Weights of a small mixture-of-experts language model, trained from scratch on English Wikipedia.
Size: 12 layers, vocabulary 16384, 25.2M parameters.
Experts: 12 experts in each of 12 layers, 2 picks a token.
Training: a variant of Muon for the experts, 265M tokens.
Below are experts of layer 9 (counted from 0) of a mixture-of-experts language model. Rows are named router (the router's row for the expert), down (a neuron's output weights, with its number) and show model dimensions 32-63. Each number is 128 + 32 x the weight over its row's rms, rounded and kept within 0 to 255. Numbers have three digits each.
After each expert's rows: "comes before" lists some tokens at least twice as common just after its tokens as in all text. This comes from a sample of Wikipedia text that the model never trained on. Tokens count by the router's weight.

# expert 10
router:054107145132059110132108123081144139116111130141117183130094122115115129158155131138121145066137
down0:097113160136088107144160098109063101159118097094160141074143118154108187110192107095160117215091
down1:050126169159105052133174130124091078134160119131149210147096172120139108097131148149105171183204
down2:120078088169067124141184204151155095186166135121105150140214079128127155107093108131122146145148
down3:166133140115127150111150136164161122096153114139107164097109117141128130166110102094095100133091
down4:094086118139126121150091123117115104123161141142072189159080114170133123082145164121123064115114
down5:168165156167095125124059112118110139172108139122167167142113145134177133153158139076177137151190
down6:140112110079165110099132108127114087092143166093093118122196143122133088108037143127142165135153
down7:123078118109181147171122130171141121143110189154128085108117098136066103096121134132143093157146
down8:156149169056121111171091122132094077050202107117126115142121135117091134152154161154117140118160
down9:073046074150145125144110138131132121126115136108131079136126127071092119134135107127135122183164
down10:105135170112191115144188125086100128083105106172165132077134069160152146123144172133108101133141
down11:117140077108132096145132202148143157121095204124154159125146091174107113117139139074093125094107
down12:150107152124128119089145097163114083177108087138150117123114115095237103118146111111149135180086
down13:200146156094178137157150118152129067133041157099105135127172149101167154114175096057128148180178
down14:113077125112145118118132112099176114088163114152086041142144191171075109080142139087098127073144
down15:120190147138159151125096118086147105124073127149125047129118145141101133151131080068133142078123
down16:159104146178143143156119118176157112159091105131146089142110103156108157106165045131088114132098
down17:145176134127175114103152138139141111070120115138109199178168110085086126137194118130110181113099
down18:126179176158162167118081125043176113032133116145113169177106124091128135121131113070108131151132
down19:144108130118133132101125125184116108118110123133167175142097155166083138159094141095091102106105
down20:144066115129093149127103126138153138144126210092122151114112126099108079136076173063171082141148
down21:123116197117126137151126162158092116183085146174101103108165101129075159128113116103181118102088
down22:100122093153124107150085091094164144166108147080097079143147088110078130116152152178176079108131
down23:086131154128113101136124079132126118143173168163133173146136105077144146152093108125115179111105
down24:153094115125128130088141123144129201126071119117143138123134085126106116159105114162065180132193
down25:130139057139133176125119147101124121128132054111132098136142182130096158092183106084127156083060
down26:132141107107138074086098185178116124166161099065166088142120086110098075172142108152144121138130
down27:134095122145185133181141078133132130126133127128047103133115096120135103093142184077163158128153
down28:145072107162128185169109083145133115170139090183121105106137133131151125139170101086192148091155
down29:123156159126133162154122182056129082163148096139100105145131104095168081122171111194139088087184
down30:148108120105167136124143115164136118106136113111129167129134138173165101136180138099116144091169
down31:085157056169156183095134120097090082125127110114114116112128195130136145108179142137142080073119
down32:113141121124118058114130104153103080119099135058147137164113092131078131147083162105140150185075
down33:157118156110122103127112114116083113150142151148150051149028101173160110102124127108109095145132
down34:138159078163064084122134139149155066114161184166125107106097141158110150140166113097147144143152
down35:111099119093089147157119172177143157111095142151117131143008105181136134114136135113110143101116
down36:174101144097186145091128144110177113086124117137099159127132133101087155156133124109096127155146
down37:162080117069169131105146151161150175118120148106152134117144134145150111167146081093132130134178
down38:144079098134146133112141129193105164125083111117112071106131154142179107144147096138076103117141
down39:147107066111156183105122116173118131112095141161135125186143072096085108123162102115118122160124
down40:144141141146096101174195118128138142141116132167067081125113123121096106160126116156121117102121
down41:165186125136162183118108100170183153143139129137111107147139103157186060085157159144118165182188
down42:142169138115160135197142140078147075167123136102145091186120067114198100112094116144141106120117
down43:095104076123129111168133125129122125128124150155114146122088093092105112175198160106152144114130
down44:137118118105192087121096147077112140120123119131149107113134175067137175072086100156134097117148
down45:118095121112140110120117161129140087125111089074139099100085136166126161077159181104161113120098
down46:065141128118082162095149156168134135093143175096119164125053155170148124101126163150081159141113
down47:103119147136150175108129115059090167116138086084177065128086153134082102139130125142101104084134
down48:086179089174103105056104142099126152094134145125110146121152142121112142160133131144153153141154
down49:100083101122103107128135119167117114132138175059094167177101133108131148097102068154133174080161
down50:120171080104138100094095173130196137103121172160120130153111160090069103139140080121156153122088
down51:119154167139125074124166127124090152129190129095116149134162113156116112173169121143137093095074
down52:155144117188085115137107098110115095101133121139193128118111096147148142143135104117109107126161
down53:119134157144154120108121105149102160126073111093140142152122133088128117142137152145182115153213
down54:101117111061177076074117132146160107131161109153094179095168144105152097103122149179176114143057
down55:194135161134107115109144099102135172186170113125209134149092125144168166150111105092115160128112
down56:095114111112132162137122167180122152180158160120136052107137146141083142088110095106104148089120
down57:122109186110177091109128130118096106076133132162161099058129123139118107130198103121066128150115
down58:091107112171098112167135145125091147141111145156130132050074106102145125105127193136086070110119
comes before: " ", " The", " \"", " A", " In", " which"

# expert 11
router:048088084125124175179114127158102068132113118201162144083047116135105155114131115093151112162153
down0:137101171120107093152129143096121152146183130127146122107142129119209104131111076143120141101151
down1:131126172099186138140162177151128169140103129049152126128068119118187103122078194074124115093154
down2:170184046146085177143118124073106170165148157164149061090083124134140167136118133117094077148088
down3:126137082115137152102114161201143138150118090106128098090121199145116078133134150146072135081071
down4:122146126168166130123125189150149161148148085159135125156130144036119116132144119146118071094143
down5:138164141091139120135147062123101132128114106124094104088115115135134140123139076156156149138117
down6:145137175154156073151151082125121090134096177127182160138089088145175103118106156063084138132147
down7:176173114099123098096083125118137039172177082132130139169041144085126141158107109074140186176111
down8:079126083154099095145125178153093088070066131103122217129144215162083079106102119092173072106132
down9:105128155200068133196108115057125166183187109124136115143141130106178138083131187069157104099089
down10:194132105125119149135115090116118093118167120136116219147157173202179126061140215142096161111131
down11:140122155112165107143119157099150144156133185118100071151108146110112153182140154110114150088093
down12:097120138170136116132133149147078173144142092150139154116111091113152082131161145168099114107157
down13:083117137144148170094137097154148134150065145126161188170134094131149217112050141142198168149171
down14:119114132116119113135184074155114137116138119148113140123103146163109110063163068145120134092123
down15:122100187093095114118105088142123123134126161096094095113100149202102081165110113195182105135130
down16:153130119105158123114122114122095092138101181137087155170135156129222115129117111077116127106143
down17:150124104149128148119187160159079147097135137131192103163071115105148109101146085104088156158200
down18:118162142159133190118098124123112121148131125119129114154144128115167096120136114106166091137098
down19:115101145141095146094111170142156103150103116153106125174160161111105146130151072160164182100118
down20:185178116159086140160154076128167101128119160097096096213132113111145075062122150089101120110095
down21:167113105156118103140116112132129070101104099151168113151108182154125112111032069167068139097158
down22:150156146147160100157191063177117099120114117161117138076085149163100190151118112134181079128169
down23:064107143117096107149098099170130114143168175240158129101079104125126093161120148154118115113113
down24:180147173141169197148131135114142171148165186181128094148090122155099180134153111086160050130115
down25:097106110088116177133152115170122103148143116124027126069146137078087147078145092124108119116125
down26:159123092099104153128171139121118113142152220141072139143088181161133113070122082098117155094146
down27:102119119166083101150158087138124137142137126133124154125093111183126083099122161128141152161165
down28:101103138149133082144185094121102145096180107184133114099149176107142134122111127118131168066147
down29:123120174116101168111176144115109130070116088158169132143161116120117127100088144114140193122119
down30:088173112130102106091086098114124150104152103101157180144097132094103109090142167150148128077147
down31:153132098141113100108176130116110075172053100122172093089095118111125150104118111159158165194102
down32:152128165174167100117066112208100091126174163096119129156096139064154097130101123101068050084085
down33:132224168098119179126121093152091186171132079119120151146151080096146156086082126133123147143163
down34:134172151174207086077171129114134171136136144184167113128147096119188076155140161123118120113154
down35:139142141119124134121165153107104093117110101096130129155233125115107104114159060116120137122123
down36:134163119177158191206166089080146130124156142087152085082144156083102120127145107114087180169133
down37:109176126138165135115102171153204095112109142129091122093105078117119169146140137163149174142131
down38:100118090121111110107142118065171065102131043137177137116109136100108129119152097114170159119137
down39:168131110107123096153166115126138058106149105173070170111188133091107115154175130108126075168099
down40:202116102203112154092123141156161187120103145200120103133142094169130094144140146127088150074175
down41:153072158100111130112130136129148105199106173132181035101057098129149126112136116141139155099148
down42:113145081147137155110099131223133173163109174076162139126160090105155180102178166098143124144135
down43:120114116150078123111032144135086120140119109157138150119134165125130143142180136112085108077247
down44:188187118134103131191153131118116123148117072103152140094156105090085089126132100093128079155132
down45:100153120168086084173154152151168146110106141166121063121115118104129171090152170098113089092127
down46:154077129150155110088119103113098137100086094150124091094113098110116115110148128095146126182118
down47:142138141151118140140139063101149136139119171135150165183139060121101082126126163128118090059099
down48:124176150146128132178167140107091133133097127098152146122109085175141130146121130162090121084202
down49:106134109157116110122109095100175145170107113157139109123154127105103117132110104183119151154156
down50:131070085123141220167118117124148157130084106167107114117138118094124126170108132164203105132144
down51:121102110086120138096124085117098067163133081102128180107154057104144154139104129129157105106144
down52:138083134143116100103149151097130134066141102123138156107136166105153054158124191142109083110160
down53:184112168134165098150151146068143085176089133129090122155150189134201087161138102162085095068139
down54:133113135085145140148089072184054115166177166120122121173078157111117170130149103127085155125099
down55:159020184104191130118161138219128094187101126147131098144176133039190125134132060036134106118114
down56:105083123218122135154089143143081161164139127163170118176101073161187100125161138134163084079096
down57:110076085174137141124132129211097124204098130170164128132104166182111144196063135101156100156149
down58:167127087116114107135140113106111060094103123173160141158136123117117167112091125066122155116162
comes before: "20", "19", "-", "18", ":", "16"

# expert 3
router:202097077135151097154087096149158156127155088089104120137148076191048125193089116164133127113181
down0:132100106172137047143135157105151095074066119150152100095130152159123142043139110147097043105161
down1:109119134083107153189147122038137155102116143109127112102112107146168150164152108125169158139134
down2:077151199094163117160190100142136118108134063167105201147157089143111109158142130136182117096089
down3:068120085117151184158124130124095104067105076081130095132117125129162193115116129154116136092179
down4:137142158096098081105144117144180051139171114136238174148048139166122134194109120123112168135096
down5:106104073074096085102113171137114103174078084182128117163092100113134123126126096081076085142134
down6:102167093115151155148158177135125109061070195128081107096122131144101083092147117134140086052140
down7:116090098100179144103170162101154091138136092099071154136162153108176098118194179067162099062197
down8:089184115120141152155124139111162129095075092122122106180177101144095183173152116089071154138160
down9:113077125081132159115168114109154114133120144118109120160141120091120152145153106130157109048151
down10:133151126079115138199187135125137136078099106164114114116096102111136103050111143107164200141171
down11:157097164167113146139155150102127134113143060110137128110135141146134122121114109106160150103111
down12:088145138140149122145104202143116175159128099177075144091142125150128099172149077100094113168107
down13:095148159128083095113125179071120148080095125072122129090154202103123146112149153102148106173121
down14:144117144111075157169113161109076109145089152162100145120140142170111156106097146131163175080146
down15:095126102164165146133076157090174141192113179141149130136116121099154154130148135105124113120124
down16:130087135139112125100117163080126148140104096182133144174103098103122164166129087159127091118121
down17:094136116119084137130078065171123056120062124169100081144069148098114114092155106214154111113120
down18:135186084131149110152128099173104140141135135123162090124119111151162118187090059124104133148137
down19:120138116085114092133129141126185126081120074194167125142108077140101190173171122059100176112088
down20:115129120134129113133075128124156127157145121172133089109144099152124083103049085140106142144117
down21:091149194103088163131103088063168141156147137099103122172074175133153122075082126174108122147150
down22:150142175123153108110148149160137142120138148144155160129085104127113121133086155120119144156099
down23:080146105132096113140143151149126092089140158096109138118117138102149074103180155155122113128157
down24:145082153098094134189146134132153146141094051092093065169122089139145170099112129092118155111079
down25:137134111099161157103152064065135074108116147133139108109180152123132183205112127155140182117163
down26:087171109118152110096117204083165129176130212096173118144120102122160101089083085179157086099101
down27:099119097084143133122151115104069160123151104133104114146213159155118146126158133096044134105141
down28:094201144137103070101109155133171108093128130159100038159130102095166141120146210138108184140105
down29:129129157151150139158131119171080097116050153121164108113159070095123112115125165071094074153154
down30:124155095158131110097099136134132094102111123091143122178127101106128085109111131110131085103111
down31:134089121084187172124088155112095093115132132142162096146157096058136144100075103132088129108131
down32:158150120153136108133114161123112145119130205167089136110125093138072121152150135164145160147131
down33:117147137170141099099176137104115172112150131137141101100092110144124112105115118072145091052128
down34:163098171177163106126123131120093088101115119131122093125059095146132142146098157149110083125146
down35:140089151130039093160164127078119131132137143110094115027053166116190073077135079082137135143145
down36:197116142090161128103101126146150166185116143149185135136113177141170144156092063105122133096101
down37:164103126099097132090134084152109195136123179157119114133179134029095098128086128117138147129122
down38:114170162161146042094151148091092095152128072133116093101139135102125118109137112076171138095154
down39:114142110141119091115128124149103115128085120116166103106069129064170203168089111107145110184083
down40:184131117162133139149089179104158140102103152106051151080153127155146126123133096136104108130138
down41:128092138104165123107154088129136114154110086121153117151130171166093102128049148112147161124138
down42:114054129164108143122172121168148114113139178163168165166104116110112121127138119130156113138116
down43:160147177138152144150115128134071144153077150162101091108165088152109120203126096134140114154097
down44:102156154100078139106121113140112090124120132151155191120085112147108157113088175145183144100130
down45:047154172176115140077145094115076161182098066153128125142153154104100088087067129099192157098129
down46:110101105186149129112170113105102169151184091106162138130151144102124135126139141106100091089086
down47:108153155136089132158054128123088133171113160203111151152134225164172166125114096151168147097106
down48:109124142183110131135161136199033133091127180139054139240119089084134146089149148112099125130091
down49:136127176117125162110102156146191143111069146156058123161135117136121068147139104158122126106090
down50:110116139104153165156064154088152155138127153172140161130143122095147112143133084148093103120105
down51:110177109115124131150122134119150096127157108164132143165154099158121164149079188102085118124090
down52:123147085115108106158103150122176140215085157158127092155069167113167128077122103147072089113169
down53:101119106117113085165113159173177136068065118111154167121157099115127135109142142161134129111201
down54:153152090108166143158111111117157140189097153097151065102142087070117112162108132135102111110091
down55:129096113115170157169120093091216074058118144164116145198184169131171118148108101180155133110088
down56:132121135121077124102108107102117092116041159118100129174095128123174139162104176166079078086115
down57:097153140067139143155109130081099081112120168126183129128107152136125101095086069093155147079078
down58:105143156180107093113089129161142080138149159094099150117178110127121129113184087107135117129088
comes before: " |", "|", " ", "0", " |\n", "1"

# expert 6
router:133121107138114177118099105078112116140171129213052133157139150100093126118125137114130170115181
down0:118095036167088134145090094128135135120076116090211162091136141127123153113118140104203175131169
down1:168094113092090127139153156120139113154123119118116139132073147116153089091158135091144120181114
down2:145129077071119101085166096148157109025108118197087166142086111173115098100147145084082132140161
down3:109144125116098101111072144183162157123134186030114153094140107083173110174154184144108072109176
down4:080094139100146106113170162177160095100161136128089109163128163114121175154096105132167110128118
down5:111119142117130113144124090125117080169149090122161140145086123099152168149099091161139099071112
down6:184147168136134137136112107169166113172141123136140127088133135119112105054144105169136120114093
down7:116137116120145164148142193189176202118174156075163110109101103139164143150126084087090154093077
down8:190120110179159070124171154130138105149136164164107144121166173103100157154084129111113133095133
down9:139116152105151096092122111151105106187152111124091122165156161134095109183134138130136084085167
down10:110151094122138162130143154148158127135096081087122159072090146135183110177159074118108170108141
down11:137156154121122107146133115118154148137080121120088124118124143059151143156093139104131090141091
down12:116118109170075174166147053132125175109153138104124138141170150178101135136136092119176144138158
down13:093106181195236100094138040129165149173112131185144141075093138121094134147092170140151170204144
down14:124146120177129088090112191177096116104128162159118138134152165111101126173137151113144144152131
down15:148152150144115095132128115131150117121134130104155194157146153128097145116228108071167168109080
down16:110104099095141099194135147226147169176129080100177170145146113091162144106122140120136137148089
down17:132128131165107122079153135151124127175065141125099120109101146146117116185114160103144114128123
down18:094078121143162155149179152139144234148160172100125123100119189191138081137092102130117105109141
down19:137096090133060116155112159179128117097097142138111101132120117139116099138092055109081140148151
down20:075158095108175121174130176121179170121120170123126163125076110152158145104107143144062122187066
down21:200108157157158121115190108209076119072110158149156139150121105182203147115142088147137126069121
down22:097217114160089121121153132123164143153128153085161115143192127120139139138115107130127132120114
down23:131137163153145116078149177130147059113167141102156098133116152157123120072136139099119114117138
down24:143173146100083129108172114146081149106151097134072111104193139156099117109066134123125164136196
down25:124112121156147120134114115128151158087151112102080092120149150167144077199168143164108165154116
down26:176149161213096177136117110196123143098154110057097126107131108169149151121114171120113119141110
down27:176076155137141186151161122176144093173143128093140124140119179154118102111132146072155054129122
down28:125141077147142125146138139137176177112105134151116170142151135132021147171075080040107149116079
down29:164139128127104127102121132177114077060144130154128098137087100130135112142155097130174123151120
down30:076120132240028123146156131090092115108112091118121184078104149117128126169109146097162174114091
down31:124123086150198085109081135096130124099140126117033092181110104095170148174133106109167109121136
down32:184109141169061076165159143087101113098092065095115106125161149153061152144118136138121139133114
down33:145134125158142176180111114120180128159109101059140117112104139133132126106086115129187140142143
down34:128152112142115109120091131124118162120141145237048110089135170105155155130114133144116117120074
down35:080147127124123075087098139127125117147150092161149191157107081064153116117107145135121105121142
down36:103123106181126104075196120103108134094110166160129109171116154115132166150235086106164114114095
down37:128141123085138123107161071110100088191110123167128125139140160187058122150105103132181124082138
down38:081105149123151103126167169146148129142087099159141128136096114110189158158165135166160092137109
down39:124146121148137100186141135175120133113120130154109119179169130127173139134136134043101090147117
down40:085130115147139133118171131158087141155120157096123132098159178102165107113173168128099129177129
down41:124098096135075149155114156128150112120171111150117130045099124122136143095105110073066158128102
down42:138109155124099150106214161100115151164127250143117114144131052165130091154148127133123102148128
down43:131076165118144197093112097095125108109078233149168167154102130149157115124092152161138150127177
down44:133106135179084131133151156121138060099149053097173122150120165067184159119154103145150166123154
down45:137082189148087155134078150147126109153166104147142085146133160103163143123153135096121074166094
down46:079171112153060141143126122146171136150090064095100123124156113183154164114132171132144086090160
down47:184081173124172101089133178113131126137167155101122160128106135076122081109137177113151133125130
down48:105126142123131148149095146101128076143150080089102128131157147141149135132170163177143128106121
down49:113098099138130127145057165116160083130145099159150136134091105137165139073132139143137093161145
down50:117120133100114060086073112099155144100123077115173157179120163136141118173107058129152133119148
down51:174150158114094169142117149123163127090066051147136120106125105158107106125134155107166143152143
down52:116106177077130108160137114170101154084060091128176137110142178126144117145139031068085154104075
down53:167110143098161119126130092067054106191108150182151158107147078146147091126055037126073140087109
down54:117124198157100140116163060137090183186181162098097149151107187157068127133075101129086113066140
down55:062132187134126167172135092073103142041111143085113154136186102130126120161134142081110124162210
down56:078138138147105078140079129119149160127155103185163134168180094069178160129128106147140188049168
down57:113120127103122115154209172172114133188186155131103084166114128105092123094142113076153061089124
down58:076097112126144141135147093141087076076109183123086120112129113110141125103188132149097149129132
comes before: ")", " |", ")\n", " (", "),", "–"

# expert 8
router:208124099134105143088092112141112103162146123134115105178154136161186129143133103133094135112122
down0:142194060139149147096105096124121160131157216157182123065096139091127070121114193180140120169148
down1:119178125137100099100099124108121145159100127073146172164149157132166118152053135116084081069140
down2:144129075215174172155096138145147137066137118101152191169112178112108143137128177128176158104137
down3:086135130070052145100116120173122120110133156151130189131093222130138083110127109119146149180129
down4:147166103145071140143139114124129086110140063167100152138075160091085114132147084141144139137134
down5:137104117208152091144117093146091163162106093201067126121141126127093172089131161140078128125147
down6:094145136075131090138145130098147122196140137157114088151111127115157153073114069094125166071146
down7:119149170157130152112115142116111145113137053095128177199134094120147125087090129132109085146164
down8:147108141130122138140133130118175176109130143082141154082085102083124093205122171166085147112098
down9:137094189139087155145187121143084113104111097104117119088180061058147142123048169165064081159101
down10:141132141151118113152181107122083125199135116100071125144156150177065172106127116148146129117099
down11:141109096116184177140180121144100108145094138170169110157090120122144107122152193092041094108105
down12:141147104104083152150113099136152141134141150082143085132171174124156138147157211131118077185156
down13:148175159099113134118107099070124090137168112148167139177142105122167133150149162102185204145180
down14:152164103152156137141142140118107134157215193182205165107099080086135096114136173134152158079117
down15:148147125142069147151178159118150098158163165095124121193094120112153172081127157073103160137143
down16:101122094119118123163166129078164148107138110139099128116131135156173142141121132138161154136136
down17:166171043137209178114109181088096070101155059125088170179113112081123089137083152109103082061095
down18:131169135120111141100157124132137145121112134136117167186078116103158085196116168038122160116117
down19:128140103145183136172126130126147163228145115131110083090095147131102154130126137136105112080112
down20:122129188147124121143148097154191116088115114122197189072103138145155062193123132122137072117135
down21:185160031168136135113081146144103099124189087139029139250077142138106182148205148110139129115169
down22:174164104159184095169123165094134146211151108145127116134104098154159144095064043159163147106202
down23:151149155124155137110114155112146116083125130129082121160119150124121080173168140107170069162149
down24:076110159143077104180108119097104156152100123128118103115076164132091091105097165164157149101130
down25:163204138123179098117120132181158126180151120126070101065106146121185132079064083153171167114064
down26:138075086126068078211100103144134157135159145121151123117180111126092130091178143151113132086149
down27:178080075090066123158162085138132105123114111144040146162102149132198100120148117132063127090139
down28:064114164186128067145118205195089159124154144143153100119122123136076112144111139122161146182162
down29:128107139190082055176091118148098119157182166155100089123131187141113138159124127121160118090120
down30:114135199096096098058118104109167117092094107133163108120147104120112090111133143149119135189140
down31:110122138107094101103110144125152138125123132102130134091022195104172068127125152094129165106098
down32:152098146100118102147135163172127122125094116143061167125141142215098108138122061152068180199104
down33:104118076136160161108099079158095137130111097186099096169097105104167092166058169151159155158146
down34:117114187085179119193114118140154121156152095131128147092130168155163074144131075127146121109133
down35:130134127122122202126121108163130148131126092114133131119148125115131134101134046122049195101104
down36:129097116062154173093098139121134172119149103133150174091186129148150040135134070120115114149152
down37:091088121107122162073161039137133119141159092131113114122228183101094165156163132131104230116094
down38:104111076100214117102053165082158161131144117176103107112127105155134141124128124174143155087196
down39:093108107115130113136098061162140154147143182140108067087138075115121111101144132137143119143106
down40:155128165172180199171149167121097186157144045135105176082090131096157150147166165142086151157135
down41:182137134129130091177106097108129141127159052166115108132134105141113169119162083136159079062138
down42:130117167120142147170162114149146116133072095151086149140082117126133116135142132106114116162109
down43:124085158131122170131168164099079125075106128119156144157140076143141135126151148090120148085114
down44:186121084091090124141131095178113062184126101155059081123057123117142188176070086156165139145102
down45:127108145137137105173098165136113104141121099136083121126157125126159121160097090146097117087106
down46:153145160168183114165149233139156188092131145128121097139056106202108187143141112150119144097123
down47:155075117153187157132107062068139163122119075138157175135131129129158150141132110130145149127125
down48:142143139124152165120128130115170126176145094138148094073112174147064171191158092155158161136170
down49:108161153144132057162131136187129085085118153118104116075206120114159103122067100186156128153135
down50:133160105105177153116146103161091073098074167159076136119179170079111155167126128204106142145110
down51:117129124091149131147165155176126138117093232132088132173112106173151114110195129107110127156123
down52:176160149155115095157233145175159076123098162148123113120118135094103155084162087162166149161126
down53:100099141156093154147114183121129117102107126139079115132188095105104145143067138143100159092065
down54:110136109037138123072139172151151103176147097101094089113077046136148052125149053143138075094143
down55:142126127080135179118129159140088103149115206070122137155095163110196161051126100135123094130121
down56:133112188138131173093129145160132136128100115081115115140169137116178048127085148106060126120108
down57:186210090095160180118154153137147163096127099161154109126107118094146161144221141113109121164204
down58:168108105081108081155183096121082192175127109155172127099181080105065129111172036082081124134134
comes before: ",", " of", ".", " and", " in", ".\n\n"

# expert 5
router:110093155134158107148135121150159153142086104102133130149168080102118089125119134196163094109055
down0:171091071108091142159114096135094069090135141177117147158135138146131146177164104088147130101202
down1:110112138146162132164127187108049091179117108164168123078114144118170136119137109098078159106175
down2:111107100083150125109100089145150148179125131153166127111099097097120101134069072118122139118146
down3:117155159081043101160108161116127133132095131108163090117108130135153100093156094122105053122129
down4:119113141177147129074141111117158143129146118113127167119168151148122108101156143125172100123138
down5:126151113133151157123131117104123132184109155183123123082126103180147137193116124120150153130093
down6:178105149135104089138074144110144159069077067141112141165215140168070128171136165133120084073069
down7:081172100186127127131130173123111142161114118097105162122056107127087134131144041057127080167126
down8:134140100118119136135078065122125153119129113093106160128131129251123115091105104102103125124102
down9:124090094137044119146121118131079172208139169139206071142086134133111161168134191118158125152087
down10:125130209118039127157093144098071084178182077151076124143123076153165162107178202176123099224148
down11:144186120131126118140183096066122095146180091160114136190119130084083130013097101153188132093095
down12:092155141099157178119171131103155140103164050119130086137154122150089151110189161171153115054150
down13:110148157151109152099137145124187161132143169121104109085153160183092106141133063066092149126079
down14:172200074186131082123111165127114140133181200138117112142160094119137120146128161170119079141170
down15:116161167127048125102115113151141170098129148103187088142139140101105092125114057141112138102178
down16:142116123199132123094147063133130095131164139141085134152164157215101165073229083128098159139122
down17:133107071154151103143190114139148095145163124074150095107064080086163126122132147115112103085118
down18:139213117113163109152123158169141124140080097095107164121201083150105120066094122153118134150061
down19:124131098119122207163136170123088116127127162110128174099044182118137096181135130118148115086190
down20:128104105130118146132137098113097152116106150105221118120068173167135106129093080100129143155199
down21:124135116130142112147134098116173087171091067217099143103104173096126104139116166114156160201136
down22:162088186073139120066129115101107146173145137025114146135130135122116118109057093116180131093115
down23:088106121114099088160254103115148169142132140141130079053183117115146142135104120128119146127129
down24:153153173126147127111130092181167078112078144091101137137167177125148143135194065192060174081136
down25:170160118125193164143175121142139068106206097135116148122163121095111121132189141169144174153171
down26:138135147113224157166078146122172165131116108106109133072098104131121141137115099121095135084102
down27:137107081104118185073132095111157125200137109145114054097140171158158116103117150085152099139100
down28:081108185098167149123142179146153130086138117105100122060097132134144134090167142070128140148101
down29:119157165108131131110086116135103073109178113163142112113127182123146133109137195059105112075168
down30:168177124127100125137194082096180072102090116121095121158105168189132148137134140120090124121102
down31:179153122076172087142107160130106073127150131147156124128187098129151154070111119119153066176193
down32:170120102101079076091076173199132108130145171161096079145149113109058164124087161082030131127176
down33:135104138096121241120138148151160102111136077122125119132119120157136114124104161149156142173109
down34:122149125118077148071154124110124128185138100118082100109179120129103119129129147161102137095145
down35:160115114193136133103138142109083118137119137096094141101132152161146149067072139116129074122137
down36:146095066093129128087132098092149130133150131182093115113108128080086201110113074123111116163144
down37:112111103134139128101142098128127186120162129126119072089104159119106077147149128090114097158117
down38:138123118187149098131200166129092112087140151138111100107135113169083092112129129038134111122109
down39:181104154109064158111039130104190136121184129189189100130112148163082107122131130137108136063186
down40:130112125091101128073161161038149137134143154112120122156144153130131105095177184129144131143119
down41:119080102137121080128170131097113131118122164086089110102172101125114204201110168196129073162115
down42:100124171095196181140132121089136114159145133121121112172104122139109160109170172141134093163102
down43:167130133103112156129120170118139147114190143207094126180095159137220110152109115117101093150116
down44:097105147073147155174119066141184141126119176148145171156097120154142173125188153082188108064140
down45:092160176159067129152097118110088131114165092103137154139156128118067132130187113127074180126112
down46:130161078127153107153086095118130110143125100061130114082063108164165121144143126132116111136135
down47:094117124104196058119111083096113121089181094116137115107203179101119103124095151109068144122128
down48:118145144108133108164170101106175131176115149121137167163119144119114117174079144147120090096146
down49:061136140107118141103143159125156181132062149086181178181111129130123189164141175098142121172179
down50:128106127091094123112157131140166150120162158150113142065120160108114153152114109149181104119152
down51:110102100121107168156077125150152128141164198150144135146105143134120091108104121131087147113144
down52:165164122151143114132153124151133083149102170132173129104139114144062104154098148197186155137120
down53:118107154110084122075134144149168147089109084194159118119137108157045144098093093119067112067205
down54:109150126133125090060117156157140125148116111052129132223148126086117165173146090126159115147092
down55:178144142119149176140155127167110173152119119142076198146118152086154144099143122154182133127135
down56:111108121100071175150136163097111113073166137117101197106080188154121137133153151124189130104105
down57:159136104106139152054114172140174089131141156120080101133080105124110120118115117130130147115100
down58:138097076153100162109156158162125122171156158152135090138152185107145172178097097137116086088171
comes before: " the", " a", " his", " he", " an", " her"